Weights of a small mixture-of-experts language model, trained from scratch on English Wikipedia: 5661 steps.
Below are experts of layer 9 (counted from 0) of a mixture-of-experts language model. Rows are named router (the router's row for the expert), gate (a neuron's input weights, with its number), up (a neuron's input weights, with its number) and show model dimensions 288-335. Each number is 128 + 24 x the weight over its row's rms, rounded and kept within 0 to 255. Numbers have three digits each.
After each expert's rows: a language model's description of what the expert responds to. This comes from a sample of Wikipedia text that the model never trained on.

# expert 7
router:107134117117118117142119137103129149187085141125140145150155114120112117096127105130129106124125164157140126121143109140096140163117155111111139
gate0:093117104102111108127137096135136166099146135119179112142106087105160148169101131124112142099069162147133128126134118116150110100098174135132170
up0:136104103089094097108126120128110168140149132116140144169100118122146131162124111107098126145121168120114110131100119146140113113118158170120141
gate1:159135144143143147152111122127089120116109127144113117140160123136084097105063104122164115116119091119100091186092097090108140121146129093136126
up1:131134140116161140158117122169091094114167160102104122108137148170116116161124107100129108130117092161093093135099171113132162138174135138144119
gate2:102109087112121148076169117101155145096072158148145111145171157151115153070123123141065134140128121120128132127124119152125090132134152161145131
up2:149127149128150121161078119137110084160129119111129150137142108115148126122092145099140105129106136115173151084137088117123110158105128072137125
gate3:088109092136118163119122157145147085126129102131089156126139094130149120111103120165104145128101081150119086135145141154148135077126074155142131
up3:154097164086129146110151184132150119163138136111138086149180160125139172082137147109124141137104146110124140079095103156151095166132169183111112
gate4:142117090137105113135144137125078101131128122131066126144108128145101115085130095103151130132163111117139136110171110123138115139081131094118149
up4:119087153128145138141136139108092114136146108145133073101116144083108131141126141119141122088118134145154132102107139097119117106116132147132147
gate5:190134086119114081115062156112097125152133159130108093129096136109130150123102099150130121150095135135105152146126111124081059145150153104104111
up5:110173145131121168114142130142132213123124121115119154130165112124088149107145162105158139133149123086120117143152125122164104117130137116112123
gate6:153106161106119164174142084117125141114107158130113151146105104144087102135147118125155123128093163144126136146100136130115096108150091155107125
up6:153120117090136108109104150128105142169104120090100121137184154124121123115140198123121130140118154144115127132137128111122088126114127108141090
gate7:133135158152100109150155128081116127109138106133143081136155149120101116109107129144079171122121134088167132131092113099143147119119122180131137
up7:165164168106124148169126126111120165136158099184158159101061153149113108117098116115147101120074141150143109115060155131095124110168133119098149
gate8:102138136120158148125097128149146140146140150133137115095107147139127133177091117136143146124113111131140147093093113126150089099133134111126143
up8:155151125127110104129145124129129124110136136125113157106142072166143091115101128131126110138133193123126110155148122140094149160121141135160137
gate9:139159135148081119107101160121100150131104182142103161121129128111098115139146128180120130158088158103129147139129176112172149116149095111101096
up9:134140084099121167110156154119107123123116083114122149120147131142154123141135158143148122126158135136136121132099114163155044148103135111096084
It responds to: Word-final noun endings and common nouns closing a noun phrase before of, and, was, such as people, species, station, population, photographer.

# expert 6
router:125147124118124120109112112157124147127112156100149126194121149118136093065115129125105132103100147178174137138107105169099162093136169138110108
gate0:155171130123169129129154078114132114164126157127127101134146109102115137147138130124148149113152154114176122121129110137119142172135151139166159
up0:075101090174155150129112148116099131095110122120083123102151117136106155109110140109129110122112141138107095131129093145111120128132104101122128
gate1:138116086140134114161117130127138087127087145147123119131118155127073098164136137121134145155086134092128130115145107128080143139155090165188165
up1:121150109133130142147129122143075098170136137124123092104147119145142161143115136149151120100130115159095161158127154105131113136114163095135115
gate2:183103138145164106099087131096106098154129170122103166174146114131115111028169144131086156141127135127151127151105126150139105114122144123106122
up2:140165111153107100125158141161121140127121086096150131082085151142105147208136129145174161107148122148110096128107134104113153152106096115137138
gate3:156135117134101088117098134138101140112122115125135114138153115109119130145144141170145137145123126150139094135131086141136096087097163113229178
up3:097160101116164142140156131100163125146158170101089161132146149136104136115104112120143132124141150138132166072142156114105108178152098159101111
gate4:132095136158099122101144123124115081145067108117148117164107116167131144107104104093143165168132141111135117144120105166072130156099066158090144
up4:120080125122124177096124099116118095108079088109174088165130155143185148123140100104174183170189126074171135126141129163092137149096111129084127
gate5:123122139085154139153125123108142149131144139121128142132180105129128120102102089128147158133137158148129069119109074139124102152115163118116173
up5:128172116148105126097152091117132138127115162088143098126104156127118144177111154126127085121128137103145175135134126159126129132184107168121069
gate6:110120160117107164150115108151110134116098143128101165140131138156164146124180111101181135098156138098112126139114141131105098146122132178126076
up6:097102145125133097171127126107080132120133145123119117144158091136150137113140166117116160122100117129143166140182111141097132137077149139113141
gate7:116165130112117117143092119119151101114116114148135134102105125134156090137157150106148111135133140158187111129117077146127116136151127142124102
up7:185112107121108115079173152144135193145155118115129096173181137142126137081097147131141144162118161132142138133097119129139141118111137158125140
gate8:158096148135136152113103090120161121104108129165143110102115103129135152102120098099133141141154132072138110123147039110112130131116122140136170
up8:117158119116080102116145131121163140132105143114127144136171167120112099078148137097147126115126134156115139143148140131112137143100113127097136
gate9:077138107141176137122087075149108131126153149093149145131147109144163104120119185128132075119152115166129128116153163118148113140108164150160134
up9:123069140143136143051100184098149112151133115147077123166129121135115121094136157138124107111122119129114105123124126121138175073136152147095157
It responds to: Commas, colons in infobox fields and passive participles after was/is, such as located, built, including, designed, plagued.

# expert 5
router:129158140094169128143106109141143127186104142127132136148141062119143123071120124107061112157127158165157113125156127134090155092095139133138133
gate0:138119152126126108114137140138082134133145109086137148110151166147106152172119112161124109139119150138072150173119163162127098193109143116109077
up0:126115154152153104138121130150096155152144105133139120103185113163137127150119114149127107138134111142089132138117122166144095148176145128118112
gate1:096102143100152121161161123189168125116131119110081144134138103109128129090150127150092091123117196142088169112095126085144114136099187182109127
up1:113104113121155164116103124141160133132150120126110077156170071118152161072154119155081104133150133143098145088171146117181143108156146131123090
gate2:162133151129114120121141143122122094148130192098117141143173060130141106104128119134160090137143122103111082126115113135115097138112143082122151
up2:151145125128138158098115114124135158160118151161133098148151121140094128062129142093110115109154110103150135145162094135116112155106114161134162
gate3:110103093098161101125171107121133166113124084139166146159117150114101074135145115148126142121122116103150141137111109188112146108161105113121137
up3:104134071122114105146107145086114100116153075137133123155088101104126148121136143157120107100143141138114038146127147100070130090098138138152114
gate4:111128146162141143103117117112148122123129129132124179096115097133158131142151128146134126156154134142096140070139123118171110137114120097119115
up4:118099138148109134136150114116118121141118116162173124118150090090091135127129125105140147122122117144098105105144062152128128134127119139146178
gate5:158144118141154119105152137149118137167126124140114093106182096100138135151164155144109160149148140171140120114149101156150121100102106099138149
up5:162128133130136114121145151132080131126171119118085137124102114159168180151111146168157121158120114162132143124132131139147123128132131114127103
gate6:163145106139163073178117143136098079147126071133135166108097146127140138130125069155135135129113133123067120139133139126141103145138149119107131
up6:197107120108150138088119088120144126114137151168149158125157138123109133119119132102114136109144105160144122106094090116062145163123124131114119
gate7:117049129133142149175100134113125183156137131138100115118157090124110166102123115133117149107129081170119127155106131139189146136102086159133142
up7:146116119127116109134140101129125104085151103125133170084139107167123141162094118109131150117119134116092104120145110172103163144118112104140121
gate8:163156140152081110132148107115142098100080124142123201129159132133159058104129092119113111106102136143163114147142085154125148138087150118153116
up8:113101129148110149143150141111095110077115112135128115115182126102119134148105129128161160122099102115149099143104111152092082143124140132143159
gate9:156124125128141169116150090159133113129141109104161122135102123154110099100099109139155150143112105140169115139189103118114145137176107119132068
up9:151115121146104178122077126121149129113139153166175162152110122143144123105111128170118137113135111127134112125161100108142136129133075103137124
It responds to: Commas closing a place, clause or introductory phrase, such as County, Kansas or critics, the album, plus when, where, which.

# expert 18
router:096142102094130088157101120156125155134098128116143108112108100160164142093121112140138117098088137146135150108121093172096157143113124129088109
gate0:146148116111131170119135125109118149178128094118122103154179146117140126162130140142115113138143130169116126142127176135127123126106167171121134
up0:114119105110140078143111113116099064101137144116155144093104165076120123133166127104105162111148118159188101141123090143157128098115126137093146
gate1:123127116118115145100149108074136099134123181130139127143127112142126182151121127136142140071094096123113171163168114130112127129124128096121122
up1:068094122132113107123143157088119160137123138115118137144146072145133129155137122116153104122113128142128120123109098144138109171130154093089092
gate2:132159105115099162093128122099131121094125172134132156163148084121150125162151125120125105148138127151176167103119119201125127117139146073112119
up2:130154117124147165131156122128145151119139100144136145116126073122161110115133120156187118145127129190147131099105112141117128145133143112035107
gate3:135074162144123111133120103114122134097150132145113113181117156143109130112103098121118107163162116144125139100131104139152134129155129110112136
up3:147161103118159122107134166105118124149132115158065157123130116154111120162149131133142089104150139143084090146144148138129127130184116161129107
gate4:085140106096146154140135165129089132115083110135120109126107058144119130164125151149150098114162110129161119118129145136106136155118129096111100
up4:162151143114151131123112073129150152117136142101172121145144105115165167144133087067109128150106115095157138132152096138111078128118139141133128
gate5:143147137097134151141147133119150158135117120172133154123132080163112109129149145167156128139109156154121141095088136158125128121118140110137131
up5:101147117128119072134154106110133154106132107095096127124132137143130138120118102108110155144100134122150136130119132156094156132116095154127161
gate6:144138105164157114153100098113086155154128137132118139142151101172101146127144108129122116161132144108124143169135115150142126133153107106096090
up6:150109162126147104156130123123145085164156124149100143143125131119115128135140148170161120101117109120158131100074114122157133154110146106171150
gate7:126125081114120115146120145156155144165114117122131152102117120100148123141119167170170083128161157109124108131155123129136162174137101126140104
up7:126137201127152110134116131142176160105121127120111177144133126071116108117144138139131135146127153138105135133103129122134142135114137107094154
gate8:116137111118120118110151157125208144174110107138137175101140120094118134142083089120136091128097165121149128153123139131138144115125226175156126
up8:094115147157129131129149135106132102166112096142120181141134129094132122141137155176133151110151107080165138154113092106181133109090144120147163
gate9:146138072124094083105095113156094106067105147093106119125104100110134119123146103157139109132124113134129093143103140133138143088107133125162104
up9:128165091149108168115176134148124118133086115118122111101137142086163112124140105083104104145126109130097077159098135152154178111143114137179105
It responds to: Word pieces inside rare names or words, such as l in Hölviken, unc in Muncie, and infobox labels like Website, Born, Total.

# expert 19
router:147131102104140118147084098123135154137072143109151099131168126126154116088070115101105115130110125159125135099134124152151128150107120111145132
gate0:129147114115133137171126152098108105145109124115057116184134130115073091134140156135147147137136141147105109134119122096108109122132121144087126
up0:102118108127150093170155133109112072108185153151089102154121097090142108122124164180125173119133139148087127166135123101141100157098133139139148
gate1:135158132108141169103125104110116148089148124110154129162195130109171103108130138086099105138118141114142133135165179110105120108147109130117116
up1:124192132117062116149133121148179158080075180157160138140119095152119073131126127166137124112085112164106144123136141143105110126120111122139144
gate2:128088087123118168137116097120144118150160148122154137103123149109108135126100102165091122072125118120101140162145113113108152145128140138093095
up2:126122106158160137132145094134110125138146145099148146114144136082162171113118146117086134157105137149117133112162117138150116119147118149134112
gate3:093159160109123110129143157140118131120147082148118122128137144121129144108132117077101113135099142126110149120142126115157132137151176166179105
up3:162122105102133111141163130116135141127135086142089117097137158177110108130116142084111117163117160087123152133164120117147123166165122174124132
gate4:135103116092145118144164149125101126150124114183143089134139118122108106109082140146168125101122109123128137143136130095144097159130164171149153
up4:143126153135082075102147116072123124132119146103133177133155092167128118152122111135125129126138101156128140102109127145112139129144084110134073
gate5:127168123114139135095101093138101162132129132119126106108131137123159112115097134113097115150108123142127101140129151111124105127129154140113167
up5:167114094114082150119156183109139108110098091095060148114124136118124094126097117128166163079117161140100148152146079122126147147131152164130122
gate6:147134088137155147143107092143133137103080139142129112150128125114139141142116105129100133144147152084118118131149134107152127176084083131125137
up6:113114138108112122137120132089121101114089129172170110118127114127119095098126115140148143095148095123144112133111135182141130164155128155151132
gate7:103173120134113097112123093120139159113088117125113097120147124121136104147118146096110128137109118152122115100104154166111124087142166125109118
up7:103136160188129153106138098150162138126145116093175098129087124136143128174148130183105153123143101100137156130162142148084151105121146170140144
gate8:138122106163148155089151142137140144104171159151100075132119175104120137087105163126136121097097118132129142206100090117082089110132114100129128
up8:143129150153146149123145119080132141141174114149114122158127115125130116131108169120071149068124135140147141128121112080131106131144143146168109
gate9:094127144099185116145109118118111168158119098124103139125145117130106097094146128155156131106089135185114126177140123164149149104112111176154108
up9:115164140111115120116122113131108108087119131121158145145106122179139085124173142098140150143150123086142107109113131123119143128174135115106127
It responds to: Whole numbers and quantity words before a counted noun or in dates and tables, such as 15 years, five million, 150,000 tonnes, several, many.

# expert 28
router:125127123122087130159143114155148160089081140116128119185136115100108110115074111105097111111139154084140135167142085104092139172115139129128132
gate0:118122124118161115143076083105158149137076140092149173138097070126115154129150081110096147148104118125104120126143133164128126162176105133103108
up0:196140152133099127125132112106106154113137131167145125118151141112113159146112170185123118097095129139117134144129138131130120079128126102121097
gate1:175125137165129161140106120121121135126133138147129120143122102165144103097129147114098119098146158143099084147151123098141141162144094117095127
up1:119110147150166120125103142092182095110127130120124099114117123155108112136134136153145151133104140110128112145119153116134108123095172141166159
gate2:107165115128159162116150149161136149137144131145094205104132117144161116150115122104090121112118143120117130103118125157135126124154100108149105
up2:147121144153134107131110119145109143149111138154134100086152140136152089142111140154104163127135133132098141153135115165115146175159127081120137
gate3:119156136142128121158141099085132125130098129083150084158158154098110084112184129130111148141150100078106149120131164158119092099113131125132125
up3:139136124111141110113118128131128135137127143145118182128125147087112116132109181146101166171058154156166149079139132145148138122141117159120125
gate4:102141147151123129138112188093151093073115131136117095086193143098091154138141178102110104107122132126127139152145166135126128153153089146160082
up4:134126127138116105132132126143113083160135085149089145158145124176128136104180106151115144131144136120176149110133121142153091139130128105093147
gate5:139146122136188142118128150103152160077084151094087151187121137119108160147112164124124078140124157108114129142130120183130135102158139125097130
up5:144135190136133098133195151161137125130127110114160105168140108127140133132139142151101126116174135094116125082179128109107128150117092106108119
gate6:130100097127144163151109107149112115111095145115140144122118143136149177163132141105123134120120125156090084085169144080108130166106140133176113
up6:166121127096121149090152146112114115131134135153152116166131148112128143098132109153138158136140147140138123143098103164140114085117116123101108
gate7:117095169149115082150093093150145152099142134139127125086169152159125128074155140120103132102146187094135150152112109119157123120102114113107146
up7:112067127105089137145115106127113133088066125111143122127109171101143154153127125152096159108151106125099111114104157147104118128150141117121119
gate8:118128107149119144158134112174110098100092163115155130172117096129166119131143115087114085114092124129075133158115144105147130159163137138163138
up8:128104127071105099138101150132138111123086109111142136108128118108153111126116140093143089128115089115078100146098123102111079086148124149164123
gate9:093105129145113174154117125119129140114120137118157165129097128129154141110145099115094103124119153115130163093142135160127120129086133089195071
up9:143182116141132098103134116100131141150109111129116125119141124147130114142157102120160166119156133153127133155139120133108117074095108133076152
It responds to: The verbs is, was, were after a place or subject noun, such as the village is, the town is, plus name pieces like Hot(spur), Smith.

# expert 29
router:129129120112110132119156107131120106111105124160159124133139061139152118105065137094124113138111128175136110095135109183084111157090170114131127
gate0:098124104125138071140148120118168098226143151118133088114160119121151144123145128120097095140176111185103104130141144114139128136154167144130120
up0:169096113171116144104101141163093167092124103167108135153063136088108124133111139157124122120143121109153105109116140175098116119118157125189123
gate1:120160139140085128143152112136152112148098104085156131114115128189156125114123148163098102133139186130122076134142153095130162114141153143159152
up1:131136129093118095177141131119101128073131114090142146139126090124143084130094200142126163138111154159106133173124136093117123089108081093160138
gate2:122128123155127103112113126115133140117156145127116091126159151153140134120158114146109109148124118130126100115149128109141112156101128128087124
up2:117153144073160112140127102141172124130131123097136150111113164140111137141164178165153110129142102154128105140119114095073124077114111124124113
gate3:084160084119101118102114149126136148155134135109171158101107117138118115099132188111144116153111139109080119158144124134097127158090126127153084
up3:154160089122117081102140113147168112123127096123162104150112151140141109109151169155123141158120102100130138119123132089124135109123128152153087
gate4:075120149114140106103096121148093098124117132113134092148120120115122124150105163163098131114160140154184076125128138165141118084082099132071097
up4:130111129140123153110118094146138169156095104139131173141145154099130097075138114075105084146118085115128155130123102130111117127149118109143150
gate5:064158156112128089142124109147144144125121093117091153201146071116174160126171156068127142118131124139133138108119146117149120126144122137111140
up5:097167143106137076099162121150138125121128093144071136156123088103144156110123185106132135150123149190141123111130137089124093129122115111149108
gate6:105093156176152185134135168120156191159115163165113111141175129153154154110134117155144108121187107139143156179127102172108138104156138130117111
up6:084124109167117114120150157099129127149176149141102107127147164122166156133157136197147056091139159109099168152135097142134141164167098170121136
gate7:091167090117125152091136149182140178139126146121150093099144144148134115130146101119136091129110109168127115113151137161160085096093142142063124
up7:119145116107130175113136153165109128095121110114174143062121154152137104149113086104125142156117107117117123132100113110160128122109114152150127
gate8:079155096163149122137138134169139161127125092107141131133134116116142114125172151108098110138145115177129149131186124079104122102140140172128088
up8:171107136138174131094134123088122083131105144100096135132078147153102145141102164130151107142099113134147147109147139139098131117119124126155128
gate9:124167106185137103143148110149141122137154150104134143148177111127123106153112152137134123113123168150126104146161130185093135115138129138137123
up9:131163117097160130094145103142125071111114114079123102095178142201130159114097112127151135125139088129145145172125098087103128161137092116147154
It responds to: Middle syllable pieces of long Latinate English words and taxonomic names, such as contem-pl-ation, inc-rem-ental, corro-bor-ation.

# expert 23
router:116108128131124125142136135173119142170065150125159143171145127145123126106087117107126179132109151144141124127155116125106168162118167143134122
gate0:108164115088150127095152148109094144137150148118105133090158104123123124122080163124150170133143162101149149105126141126127165143129080141143080
up0:133131117131092099184105138106108080128170147144112136124115135138115114149170121096134113145096118160083105115122142132102146114156146107118156
gate1:085108116165122071121099112125131089135115099092119116136121105110151116130094149141110124128144106099151097134161154117110111178144144122122095
up1:177126135112087137124131136099168121145137151112114152113143120144135148131108136128110157125126148124131188110124106149159120102168141141122142
gate2:147132138149130124131117126118166095113086105104120111146108175127094129090152070142144129142158135131128127139137139147133117110140090127130110
up2:124111113121144078134129133112098145118156114121114153078104102113115117171126160115108113106105087126123124122123121153129101126126159121075132
gate3:107116113120148139096139137132106143147129069137157149107143104114137123165116125152149133188136122159118148136156146129129108139165152134111116
up3:136136091128124124160133097111176178134080139113115136137120092132118085139167100127146109106100159108148094185139128098139134110111117122103106
gate4:112135128129128106166113143135143133133121132119139132128172123109133119134134088129094108142144096120126112151114165081106041140149159153138127
up4:094117131107155146136146135138150137116116108088130124166152117102115138154135116139083114133084117161145122099124094104145141133100121118142113
gate5:075142119147122137101144159100124121136153133142112118113129093117110148126141153104102155085106160146124112117098150150140135090088171152110146
up5:125121129113125123167086113151116116120079149131124123145155104128141102145160101128126083167156082126139131108174112086126127173130075129148112
gate6:131131122143168107098128118141124091166149120111146152117111140130153153146114136122102082147108109142136134126161110137090116107073178107134127
up6:111157082097160134142100093111115119126127174074113091084114131101129105106143095113151158120131137142124119150068121137140123141154097154163126
gate7:143120138098125172126140139134119125151143076134116160084139117138105124142127125109150179155129114157124143135089150157115111119153153143130107
up7:116107122134123153153145120152138162126099118138138135109108078109136105112154121142134145110120105100132148188115119180116117139116125165117120
gate8:096153122131136128126148139104098073120159092116063113155111078117105157174113134152135125160141143152129121097130083099144139158138162119143185
up8:116124053128120134100174168125119130121163086117112129169118110131060176135155081166146134145167213149133093120191130103113145173128131137097154
gate9:116141130144064172154150141108145123122151134067126140140131160098111120121087119133146139140158161130104153134122114124131134139148114118105087
up9:086127153132153113091090123191161136119119132142139132116114138132114152159146108144127115101188117162134118152158143114136102102141139131105108
It responds to: Numbers and short header words inside statistics and election tables, such as W, Pld, Apps, Votes, and score cells.

# expert 9
router:121131105122101116105086119173115125143109156049106119098123084100126145125074100110138132170104163158133140116147115143139134115102124103120128
gate0:128121111097148133121104122145082118157145160162153097119132142137110101061109186123153112130127188117163151153153102137118128128117140159148125
up0:125119161161128133127152096086153107142084104098127123173147142115130113148149084134057124135138097131123124118124140116122134127091156103148168
gate1:109112112164121096136103096110099129146104159113145105162164168163152115067110114124111155120108148091185137138106100138119145179153096139141155
up1:108082117158112106103089083107070112145127148096131142141145181144142149126137134091144127105133138106164120139126105099158145129171093098142156
gate2:107145115186160100125119130110150110129117189099102110138164171104132110097085119162114130150171129137146118171180181103129122121128141108169139
up2:084158085137160110065131186122103116127166121144109124102144108114159149155154195113182124098139103153112113148113137121142084145151134105132101
gate3:101119105198135122121109122120125183110078141142119148149138109115108099121114132105132126128106179140134123114126149138104147120085137122144107
up3:117092111131135070130073114137122163123117135139139166136124118115091123116131170102122121161092139116147144129120122143150145114104121134144142
gate4:118146125100115139147136116130110146169137119133144152127138161104111092102138143103080083117066168141125120151153127129119157113118139189115154
up4:132133109156105135098137137100112125107130149118182125137143131146157142127129126111131155091109161132126125137109087118134153155126170116152188
gate5:137137093131084127111173104129176137100134132099096173119115158141147123131109165180164168121121135156137150086106147168111122133150136123098112
up5:101131144168129129120120096132123113105136151184133139134125155143111147142125142102127138105123148185109095119123113113105147107167109113148124
gate6:120078147139107135186124099144130155135104166112158161125138096134102125178112130146144133099110135106136098143164108143117160163134154139102105
up6:126153127111142125129119125146137090108152149161151087136138170136150126153123121117115081128166112123093137139112166076099088101145110119161085
gate7:138098124157121121119194113150164163137138123081116137163141132090138145111120158136147153143127115163109152093131141128122113121087140146111111
up7:122111145129129156137112120153096108141082137142101136139100133109080144134160134126097120114157134104085117082096163131115141082139123117115158
gate8:093118125120123125114123085071131124105147135121175133134086129112149168122146129099074148097085119105149121101112158156117118126164146107086100
up8:093133087118100086100157109136157128123150115105157165149120111097078129146106156119128147112110134145149154102148145171123140145129177146126113
gate9:162163106099130099103112169121138127110146136131134146151150119115136132105081099115138149132134160147162136128150099118096120151103125111111165
up9:164146118132092117090127129069145129123152186144160171148163104151108162114096105120154167080127130131114132115115126131109132134108142130097160
It responds to: Bullet dashes at line starts, semicolons and pipes separating fields in lists, standings and tables, plus numeric cells.

# expert 3
router:134137122118135133135102098112103151159095166141133113165125116136135089166115087118129129081131166138159116135138123140100123139121147124137128
gate0:133167130176138109101144138145107135130101149095141102175150097108140130093112133097089125135114126133131137164176143164115119125163108152139122
up0:115139157074127157123125129120120092097167102145131155140108116149148164144128094145105129142134109128145127096119110104160138122086165123127124
gate1:169133129158090115124111129176138115122115094109091148098110119132111154157120110111132121102121126115113111125149133132109080113124168168123085
up1:102133120182124158116133103142091116102142083166196117090141145123142135122104133091142122124109138120162150151085120133123133084145128127171131
gate2:140150127089144122159128127124137100089141142141130114076154115155139137143107121144114153085100154128140124135103165150126103138148148141096110
up2:141180120117100111141134155153137174117106118151114130120154142121112158138131094128106112129111135142122095122117048149100143095111151159178123
gate3:134120117103115134183138127125099131131099195137136117130174155069118098150137115154130130132111073054116151174123149158140106116125141130156131
up3:113108155112139133139067099130117104124173107117094149089126117135106117121144095138110126155137135117131138138130133109156140108110129146104152
gate4:090095122131111107171127134118126083113128156075135107146089135145145127131148163140098089150138128087118143120141165128122090136158101132140131
up4:162163158119136147128122092141123101119187114144124115168086164117135128122136106098158153092162095088145143131103111125141122093107134148111152
gate5:119174099114106125129081126179145107111103143156111157114142109120141118109137131127114108141133130142137096107115145125117145113118129163127116
up5:153135146110111152148119132118104153114149099119197101144131155163142101137151098142133112122121106125135159126129130126053138108096162114162145
gate6:135103141154160132142139107147113102109111131122155170102122119111134105097112136108095120143123160161086138165104120132088123180117142114102131
up6:131132124133167160143137134099125105120155155157147140142120117144118159115122123128151098151112173163097159138075124144103100170103131144163149
gate7:090160133121141166098161130127116104094155101135091143125109103167115138136083183066148160114130110134160160103106130126139118136157146102127105
up7:101132123137155088126132104124101123064134143148120120112124136150111153144103148131113157131119123128137133111149159121113070191131185097135080
gate8:092102123099143137073103106090159067133142136152145122097125153119177143122096112112117136102122129104162101159141141106069094152136114152112160
up8:147145125140127136150136125146101154119101150107118119173139092143096122150115147152125149177110149144102136115097083154158138093109148092124100
gate9:123145170153111091148163129121144096125164096111153143157146121140154141140120160155128087169139121155112108157120162156142118136149120125116157
up9:133100111123126135111130144144133129084131145136109148106137147122107112103138090125147134103096135122151165112123131113132097118154125127132054
It responds to: Capitalized words inside institution and place names, after the or United, such as States District, National, University, World, South.

# expert 22
router:131077089125137136124110113135158125123108158135156151126114106116119130140097109114134137094119161122179133140131090120106132155112155120128129
gate0:105149089117103121153127103139164130139144139135134145111140127103157132127164160097093132107145149107126155165144155122155141142109118136125112
up0:102106136134163120145165128141090129080115133152110125149129082089168155136134124116096098129160138107137161165186138100125127131150124149163099
gate1:122118127115156100208094082154107134108133138129105165103117113140114099125122110145150095094119121137176127112149162120109115123148139108137062
up1:137149127137115146131148129126164145147133110095150122162080094134132106151095139139131127159134125122112101117113140135167103139101111147118143
gate2:105089108148158180094100130141138087111116136177147113124135157083120113070140149085134106114171095131186113157134062099111106099175112155129138
up2:150144194116111157120106154149124112159135084131139112143125168134116129136186143132149100121116115134135135144114100160130152102181142102101084
gate3:094098114140114126135146099081138154154081151113147143116133160112090144118179104070148127095136124107172141074122138165122120129137145130052108
up3:140140114108152070138113163134127091125147107107120119099102137144163146080137158126128105128126095120110159139183174131123107127137132176160093
gate4:151118125127122161116158183139116123145152128198121147153137122138117119112130123154139114130114168147147143125149065123131097120121141102100133
up4:117146123135147102128158074111125134091113099113128130105129121156156139159155123164121183090131094142160145101131142146121119131127150130150096
gate5:139166151133129144136140117099148127144123110136091148128158122160122111115146191131148162160117160154155111164118132123136099112080106107136149
up5:089086135125145096142122170156120099155124122149142101114125091045168135126160097145127136102136120108131146110127148153116107149186148177119128
gate6:144144121115157161126136145139128134160123153114123175118122165137105123131137138153092155126115154133096085100135132089117150146144104139101139
up6:127142123134153136159151149101125149157121146142116177137133150134154130133099084043125110155126111117140164126152121149087149107123127134082102
gate7:125106118116140085135155127159136133145092122110101165136137140170107150145073120101140113133096136147088150115099180116098111131132137173120057
up7:130123119098114122136126109105143110088155126131149130131156139144115105119134130123135120087106104132148114081157141134149162157142117124082131
gate8:167113108137099111110146170142151082184125097110122161130102142126147099128087132135131130087109151146101131142112152086149142111119115111144123
up8:139124134102134142118139093101083154159168126146123078153124115114119116092108150195109109190150141134131147116091097113128085151101144132114147
gate9:060137131093139107133119124108106128131170129114105139121125133079159155108147107153152093134113138117140096098116171137123090070151151118094106
up9:146122160144125137106155120100104142172124090132120133137139148107111147130173104129104141132132113118141116143151125119102091104144149137076090
It responds to: Capital letters and first pieces of personal names and surnames in lists, cast credits and tables, such as K, Mc, Bu, B(ong)bong.

# expert 21
router:114117124126119131113122097142144136157098166099149138166156115100119102062134110103105160146107131147169119109112114143091178140107140162106130
gate0:097103111089153161138100142109138152133136147141077132126141084081121154138137136106140099106137134118143089154148134158121107123144106148136146
up0:135113123105114126118131144146156121140145141136143147087153156125143104104106122119112133142116149112137117155097107089148158142150149157109194
gate1:076130115129119136091126121122150121124119141101115112126122101121152144084090141175082140116130117143091107118131126085139132149095138116134139
up1:155148117121153129121100092129157126139111112101181191110150167110113123121147097096119134120119143122170105166163142105159167154135113128130090
gate2:151110103129169175151084126135153116118120137143130166105099107153119158142127088123132135104095091129177094090137121131120134142140113116187088
up2:123099157113108111074171137157135122146136107144106103119135128076158117127131164126102114135107145102095159167116105100153145130150104147128189
gate3:132145134164135157141085153120102102116119127088138093103090141119138145125162146145127200157154144122130117137164123123114151138156105160108114
up3:145132131118149091107109152111155105144123053116118150133134112111093105177131122164137168092121115141112140117138158126091117094131078121109125
gate4:149145144130146111137152121125127134126133120171130121078111155129139128155114139086144158132148090125151095106128152098134156146149105119204087
up4:115122077144133131139131149150127180105142134111099111164161103153166139128099151135127112126119168125138120133128055170123060125087156114128107
gate5:134139080118168153114110158083149157106133130153128133097171112109123157141125140196120135118164129072138092152105112128117135110143116136131182
up5:178156132099106094118163188145116144143136132150152139160160162158134124102101116093105130148110137125126095101128145141137137121139152130126100
gate6:114102094172126104170108144109110127130121151124112128177152115076138156108115155167144120156082107138122104146145137141151111142146138155119114
up6:137114124153119127108136151112128106131092129083092132126143135146153138125136144118136105144121205131109131143168073119114100127119103098125122
gate7:148126143146141133113142150107186131110134115113150146129105111110126126141121141111109111114160141149137114109080131163089141127134114110136097
up7:093158132128162127131145099125125146103145106121167115150069100134115149123153148114134145149120098157133122122103148201106145180116166161125082
gate8:167109164159133107106092139135126112106094152152118119124157145120128111157103138125129125102127120131106122151106089153077113130096134156111146
up8:140133144118121112145106120111137161128152142128162125126111135173077147105159106167115140115109148104105159096118166133161147124119093136130122
gate9:122089105113135147088147154128105103147113103164159125136133129133122134065151123109124170155143103119157101123135127153120141123154165131129088
up9:130091111155080087105147128116064138171146119104151131146124125149107136076161140109094135149118140153126127145118120158159123107111158105082121
It responds to: Conjunctions and main verbs in narrative prose, such as and, but, while, had, began, found, placed, often after a comma.